config.toml
routed_scale = 10.6
rope_base = 10000.0
parallel_block = false
warmup_steps = 50
final_lr_fraction = 0.0
train_tokens = 272200000
Below are experts of layer 5 (counted from 0) of a mixture-of-experts language model. Rows are named router (the router's row for the expert), gate (a neuron's input weights, with its number), up (a neuron's input weights, with its number) and show model dimensions 64-127. Each number is 500 + 40 x the weight over its row's rms, rounded and kept within 0 to 999. Numbers have three digits each.
After each expert's rows: "mostly gets" lists some tokens that are sent to it at least half of the time. This comes from a sample of Wikipedia text that the model never trained on.

# expert 24
router:442470587561507523560540564489503508457461469518452479428514558511432537553511468511459544484535605545510524476496537475564487538473528507495530464528523538461512495533436478502528430540492517
gate0:487502579479566474443472537499507456563484491524538495506560502542463516444487439504485522450480497529523525484466480433466437554562438492504456465512548443511442473501422534573481449486435466
up0:540586465507493527474488446497518517535526489403541493520491544530497435454465534552529537446494498427536528507497471520499521493488565533549521480466489514547531460491491567473498477519487464
mostly gets: "ime", "omi", "itor", " Marco", " Arthropoda", " Rica"

# expert 6
router:489494525512468548389496419490551455419512494498514502531515577504459473448512531486505463511460477513468457556458490508488498486528503477473494560469433539563496443505518516464493526558490475
gate1:477513541518459507478578438604555497492501474559550428503456541518540455546512470479531470581481493486466547478445476572543463517472527512516475520495472569568561446512554498495552540546489504
up1:512523493487434525481501541457431468483495458534442501531479503544502461551382481453554484557516526410538546469439490530472397461529485461499509501612540465528515486458546521534500426532478527
mostly gets: " under", " after", " After", " during", " early", " last"

# expert 3
router:526478461432504514569575564489484545539495534522499437538491492502429522593539490502463584519445534492530507445441491522535485517497479559475487569472479537526520555486555566507491431450472501
gate0:477513544460510516488535529525419537499428442464530440540515520465501452519481482470507469393443520580517500466527465514578536508528512529553426506486422500564505473585534562526553424475456487
up0:441506486502548523488528567511426495522444454533452502523523536496564488472523457535498459369443479547447495481521482510589499493401488469495438509475453560508496502585551556514584496517498500
mostly gets: "arma", "an", "n", "ar", " Republic", "ut"

# expert 2
router:567463433455520517535500451509522500465486507538536513540511477538485572463497455500483501467443445504479453484489559511519473519518551481530534403463541460496522518539500538483562423502481567
gate3:407448499531390514479484436494499532519463540537521518499456462520564531523457564446487449503541510458484497484470473469523546505510504460608505481499526514456407506522474544577499529517459543
up3:475521518544447489521485492510447510531469521516531556533491492479544573522446606406505528559497546531533452521470453493472473533522493546532495453517549529572484565498482470516474515512536508
mostly gets: " Coordinates", " JPL", " Votes", " Species", " Apps", " Length"

# expert 16
router:485474466542519493471553497546484532452481482534516509501573500501455515548533413490528461547504462479511551459540521598525514500503430491512506456519425440540530522421494408570487494527503521
gate0:511504538488438590524483510463463390470513481494493556486597510511515575475484587519496498496490535444503451475420523519527492550486501477484557582497474611451549547551512493497559524474501495
up0:516505536463479424440569467430426489474545511547459462523524522499506482486424507553503436477498470558508533464464475593493477506521432462470499532477414499526498509509532516500569469526550543
mostly gets: "uc", " gra", " e", "bra", "rec", " stra"

# expert 29
router:516588468508482442449441527488509546494504504496518446547522510495504553376488544481523491585519480462510549506456544492519533488513444492429459519514452462488393452540556455505473469452460512
gate2:471615521547513505533510529489432499461545520413549483536500492441502527551502483523523523415455448573530507460538552542568557406549432516498494455527521534467572552522540469486565501464524485
up2:471491554499493600522481500429552418518495458518525444566578479499508415494542507523586550516493542542505453549546483471459503514507576617474494528487534494524489502472465535497447443459474452
mostly gets: " part", " main", " different", " small", " high", " long"

# expert 10
router:424516450550481527548520565476531499485457556608519475515547468471521520545483427485576510484530513473449511544444462558522477443527474508555513487524479540429512470507457503444517544435541553
gate0:439463458520497455498479509555456514445482528504553454526575451488520429496459468530525531495458527520513487434547501477507553513543480482555516561514503431584527453514525454522462583470458440
up0:526554538465510518521432489497476432448462508533490436471470498435552475484478488503482459522541478485535550519535457500482555550483513471559517564533506459444490489430615498465521492486460460
mostly gets: "vi", "ver", "nes", "bre", "ç", "ough"

# expert 15
router:459494507517583486471436525439520528468492525552532455511563480491487487477538529530553504490526530499456593486520471517518453504467480507519468545538412501478466447581555447515473548555464522
gate0:523524526463531494513510516542548479549433500537472509540407521435545490480498515520519480496532441552560454539518510481558555493606523512518558548552490454511420512519463541527487479554473489
up0:573517498531511494507493570515560461485480428585487461532507426489551545469466509523498508583487475541582510532531502508543486511621526477503476475540433485543490453553455527491523549534494475
mostly gets: " up", " out", " int", " down", "ake", " reve"

# expert 22
router:552568471543555481494506435441467516480462505508526487508546480517523513427575505520400489497570472467510564506514536492487532514519455508514519472482543576555508502412500516491527572446514512
gate0:533576530536550553470484432494512466532484566542448511518505503561532494472598590494431489531379567442515473500526520508479486513537483529538491555510527595490516511406477481526493490530519453
up0:532535524502492478461485502481451483506500504542465492568453534489492494480545557547498463578393468501503514472498462540525449505502486474577504462463487507520489506460464441581500432564542472
mostly gets: " dis", " sl", " Fl", " imp", " qu", "sp"

# expert 31
router:526481478511458550584498470540509501562531487445469551412464464484494488454525474504479467468517464474506461538519534492433539542474481462501437483448512493455480538492519541454480586564483529
gate0:500572557551517415587498576564524531464451444516486506500518572540511429524584544495486529539473562457487465480504470547502493509518491540508515517506458545499485508447546464480511480445474419
up0:550505540453494561493464519495417549409475479545465492505528430539510454465476516540535456509459544430511405528580473520459524428506485555473499534454553455486476506476578523468473445492495479
mostly gets: " Ko", " Den", " K", " Te", " Ru", " Rh"

# expert 18
router:525479482511458550583496475545508500562532489441468553408467464484497488458524474505480470469519466470494456538514539493440539547473480465497439484441510495456472533498517536454479584563486533
gate2:468490446498517520474500494480545514461509574502546549556505497520526464482525476469551564522498520506533509537490486511548559557531523558528448592552457499501558496519439475461582447447446461
up2:498486503561482482505535435512498420416493506503518551547586497525620495506444429497571560473506494488441486499530443506452496481506488562483506448577529529575584506469511476567492502491474393
mostly gets: " wrote", " Mah", " Muslim", " Mor", " Ara", " Ur"

# expert 25
router:525479479511457551582496470546507500561536485439467549405462463482493487454523476502480469472517460470504462536516539492439541546473478461503438488445508497456471537496517540457482591559484529
gate2:470506459434497479433425492536484461494442502512476578441463539546522448488527542521458501488485437515519492457473563518509538447508488500512558509508477541571467583474435484553537529475452488
up2:520472530521442508494567444448547535511523494499482471447512517425543471503510432530459533488535478534433452477447468485516492445508449516501478530546444483530503620543463555486504509449478390
mostly gets: " Har", " 36", " LINEAR", " \\", " $", " 42"

# expert 5
router:525480479513460552585498473541504496563531495443469553404461462484503483459525474508478467468517462469500462535516535494436544546475485465494443486442515499449470541498525539456481592559486529
gate0:444518557483530502460430465438527529497507475472507561532520586540488488421511551550518539427471434504514510498548493457434575463512482539514483504520462494484503365492516411539564516463505492
up0:429529516433518465488442487482477509467485486524520522506537472622537468471521505530511489515481593538527552445484501468542534508489482549516454425514482455452520458543514437564476521432418426
mostly gets: " Ltd", " Arts", " Racing", " Hans", " Records", " Univers"

# expert 17
router:522479482508462551586500472538505501558538491441468555407470460479499487458524473504480471467518470468505461530517539495446545543468479463499441487445510495447477536495518534458479587562488533
gate1:489462576481514533507460465484524415499482493445473499519524521519498451492466437534522568544522538528490499546495463541474521485558535461494537501490462592587471454530471463539516514569444403
up1:467449527469526500480507464548479444508483524539500491512540509508524442549479506513491508496560498466569508540542484513491523464484449493451481446527527512492452586465420485504480542530467540
mostly gets: " Dur", " Pay", " Mut", " takes", " Inter", " pay"

# expert 0
router:527494575444419500422448490508474446463532520503519433475515524516518474456510476514486503474524569562487463451515518484429441448514598446497524509445513559553521560538570533505506488529522527
gate2:510550514444570536486466502496536506444511538535482502495453552488541482483523511527488527483493531481519533593460512536558482469476556407542448490474478561532554462545484477507504520552401498
up2:477514485463501502496505557533469534493478507555426494476531499531540466528512498467515445498529471575530465492541465514538479442562498437415476486549462531507462513514410525583471507549534444
mostly gets: ":", " include", " Website", " →", " :", " Phylum"

# expert 27
router:495510482523553548515452569454467565492485562510500476478416503507439451517485575460499540558511469510477483527541452481507492535452496528418435495489492546451538479551496464547502453498529542
gate0:462496476504545486508514500622507477554534498586480490499504558507530554488471465465518491491434443521435541510549539426514500477519447509471557459555505413552581454413498529566504555477445462
up0:559501493551539473512488559516510580533449474520516500512444507516573485451489469529486558488491510501477474499471497521464485565498575541436512404520509488453449540459510507579550537551469504
mostly gets: "ct", "t", "sq", "ript", " lit", " fer"

# expert 9
router:519481477509454551590495474545505501557536486442470552405464457486504484457525469501477470471520461473503463533522541496441539546474478465494434488445508496456473535497520538456482594558484524
gate1:474499533489502456553483383494531482503507510551441517562510492467490468467520534491437544560490537544500516466489415552430516478564518541450589503466416501495515518506556487570555501471460581
up1:517531534479552478528478454481469506488442448529391490428473576472560527471499468526569491465459516520528503536437437530493532541553570458485488547487559508559441478499461512542498515509476485
mostly gets: " \"", "frac", " '"

# expert 28
router:525482478508455551585497470545507502556533490438469553406463461487498487456528474507475467468518465470502459542515537494440536545474479462499441486443509498451475537498511536452481587557490529
gate0:434406517501523509540457557476521447515417543475514523459509510460474468433493488486486504471460501500500540522460476504557581469505519511501511517545476551512508492533514507477553557489477436
up0:468497493454521541496432478503471457551443487495497520426507496478504454489517540495485545530542590543491480586459482554492502509523399447510467537526542495484405455435509465492473509487362458
mostly gets: " Ber", " Ne", " worked", " Cher", " Ran", " Cu"

# expert 21
router:436522606481516476524496422460481461535523465480566552554531494521446417442451518464539489455525487504498526540525496452458473450498505588520517484533494518581451529453495540534483483462490508
gate2:529573490475468470442515515540488518522492529418455519427503473544544501481506493456499461553487524584451526489462454473435496472431456406499542538475458505508482477516487494463527544443465449
up2:461491506523461482523540445531487469452529521487460485433510502483457449452484457562548522530562439541442534501447519496489442410470526457527572504485508474472484558504546491489459528481412565
mostly gets: " the", " The", "The", " their", " his", " this"

# expert 1
router:503507512522502423519416458492512433571487549583435508513498514505482494474559512600544477524483499532556455484485475507543503504501435526531525493452481514468528551516480436500443473442499468
gate0:526551458458474501504493484520433455457517497508501462511516552530485487540534517583559493600516486456471534526540502476550490483558497598484434463484511515504558511428520470535556517525530432
up0:498486528389522505452537464453482456557518439526508548469481536424434440415543576481467448447557434529506510501433455495547507536514510484519489530455448560506578479525520505513520495551530510
mostly gets: " Phil", " Wil", "ford", " Hol", " Morris", " Staff"

# expert 23
router:472498586496460542428443473525562455555535495463462542553406497577566515503455554451496477488539540476586456551534453527509505502468536479471594555511531478513506512455469495487480550502485517
gate0:519529474504492471506495457498438434502485487480435546523503486516499530421430529474505505428492479523533492570529467491479473518553518564444411574469424504445476491538501466507484476516515489
up0:530459499489502559494498487503529502470489477528450492497471519517520505481460523433483551393570580555552484568540559542498479478496524488451453555530503463527464491453529537592531503538486493
mostly gets: " In", "In", " According", " in", ","

# expert 14
router:509520467413534505413476479545500450463504519494501447523528490505526518564442532552463484470495465470499471429477466478521469476480540516551487482556536448518568500508486493507478440555530458
gate3:549573569491524465514522475539487422420467533505515458543453512518523526528498466519494488482463476459471542554493484505478483508512526512566508458531455442530489473488500475533474541519504510
up3:538546517481448472577448481558455548464491578561480431454464520502484584557441507487494479496481470511445507564555436476425427541553504489520432428538509433495569506516437468549509522523460462
mostly gets: "History", "See", " Animalia", "Species", "Career", "List"

# expert 19
router:521477479510460548586497470542505502562534488445468551406465461484500488458529471498474468470522464470505465535518537492438546543473480459499438485445512497453476536495523537455479592563485524
gate0:514510531514522467450489450514497537490451523582489470483566542455500499455477540521470503507440502522537504459443470509449493466477435491372489506540544469437577456502464445469515595432408477
up0:431472535445531499510447421525532489541472527500482477492504561502500468547494601513494495487445509517544516509485499463433536512547498490448441561496521484511518546420564505499551624581425411
mostly gets: " Lar", " Jay", " Ky", " Ja", " Mik", " provide"

# expert 30
router:523480474506460551585503472543503501559538484441465549404462462483498483462526477498477467469517463469504466529520539490439540547479480463497434486445510493455477538497519535457480584563489533
gate0:473513566506510436533495498541496499464426548537444466538549557484508448414516521483502421465515512491552533527515558441530472438541432515444458441528509507542520546526475474500545504556492440
up0:462549469458531532496508500567472537506390489462497380464471480550526556513524469458479495515473523561459609489488486513484500471570476553512537454546562546499466496518411424493548461502423468
mostly gets: " Bor", " tele", " Tele", " micro", " bur", " pe"

# expert 12
router:483489457500514483512530570514503509564499507523445498553511425481537579536515479435535561493436458531447518510529564536477513542503496495490523554505479543454497560470427456471475571449553531
gate0:495493453500473483498582466488493546416502432562480510538571500539492519577469544568584544460510544480491492429547500512557516545545458446516488478510489475527467454511514498508475560494489509
up0:530480528488436458497494484431481493485466410500525512531506482501404460572432549580537493496481482492463537448456531486417515534497437499565472415519519518523487483483528456453522492533477498
mostly gets: "og", "hip", "ith", "nel", "ship", " Buddh"

# expert 4
router:507560510536525515510472404512442503551549436450483572531424582509537490494481530454508520502496528510514521547566528504488528461523455523435499480449523473533505474489447451486461472582496516
gate3:496514503492537483484581488460529527526479513467551512424542527514416519524520449473504450493538469521479522454514500483543556527492486490427470500465528517489467526516454532532489590499504499
up3:488447484451493542521438566483444514575444461505506479486552559519462567446400499465495482506491559504531564525488542514437522411563485494508405589518471542544578471585499546529580434503513508
mostly gets: " and", " or", " but", " may", " &", " would"

# expert 13
router:550472560498513411488572439521546535482445479488535510444548515505527440542500564509547439486514520498506428454451474514448509491512483479507521495536534460514466432583508521481536546468424413
gate1:497529485555527453461544542541484559432495477462508457546511449491535458544499519480455567449455473451490523588511523551502537528463514471474582428516475432523567512480545502491513498434445517
up1:477568556529477457561570503560508480430492478516578480549476514592473538533522542540481546537442529490503574520552525507466606511534466476524536522511543477518451459470488441492564538515493432
mostly gets: " year", " century", " age", " season", " death", " business"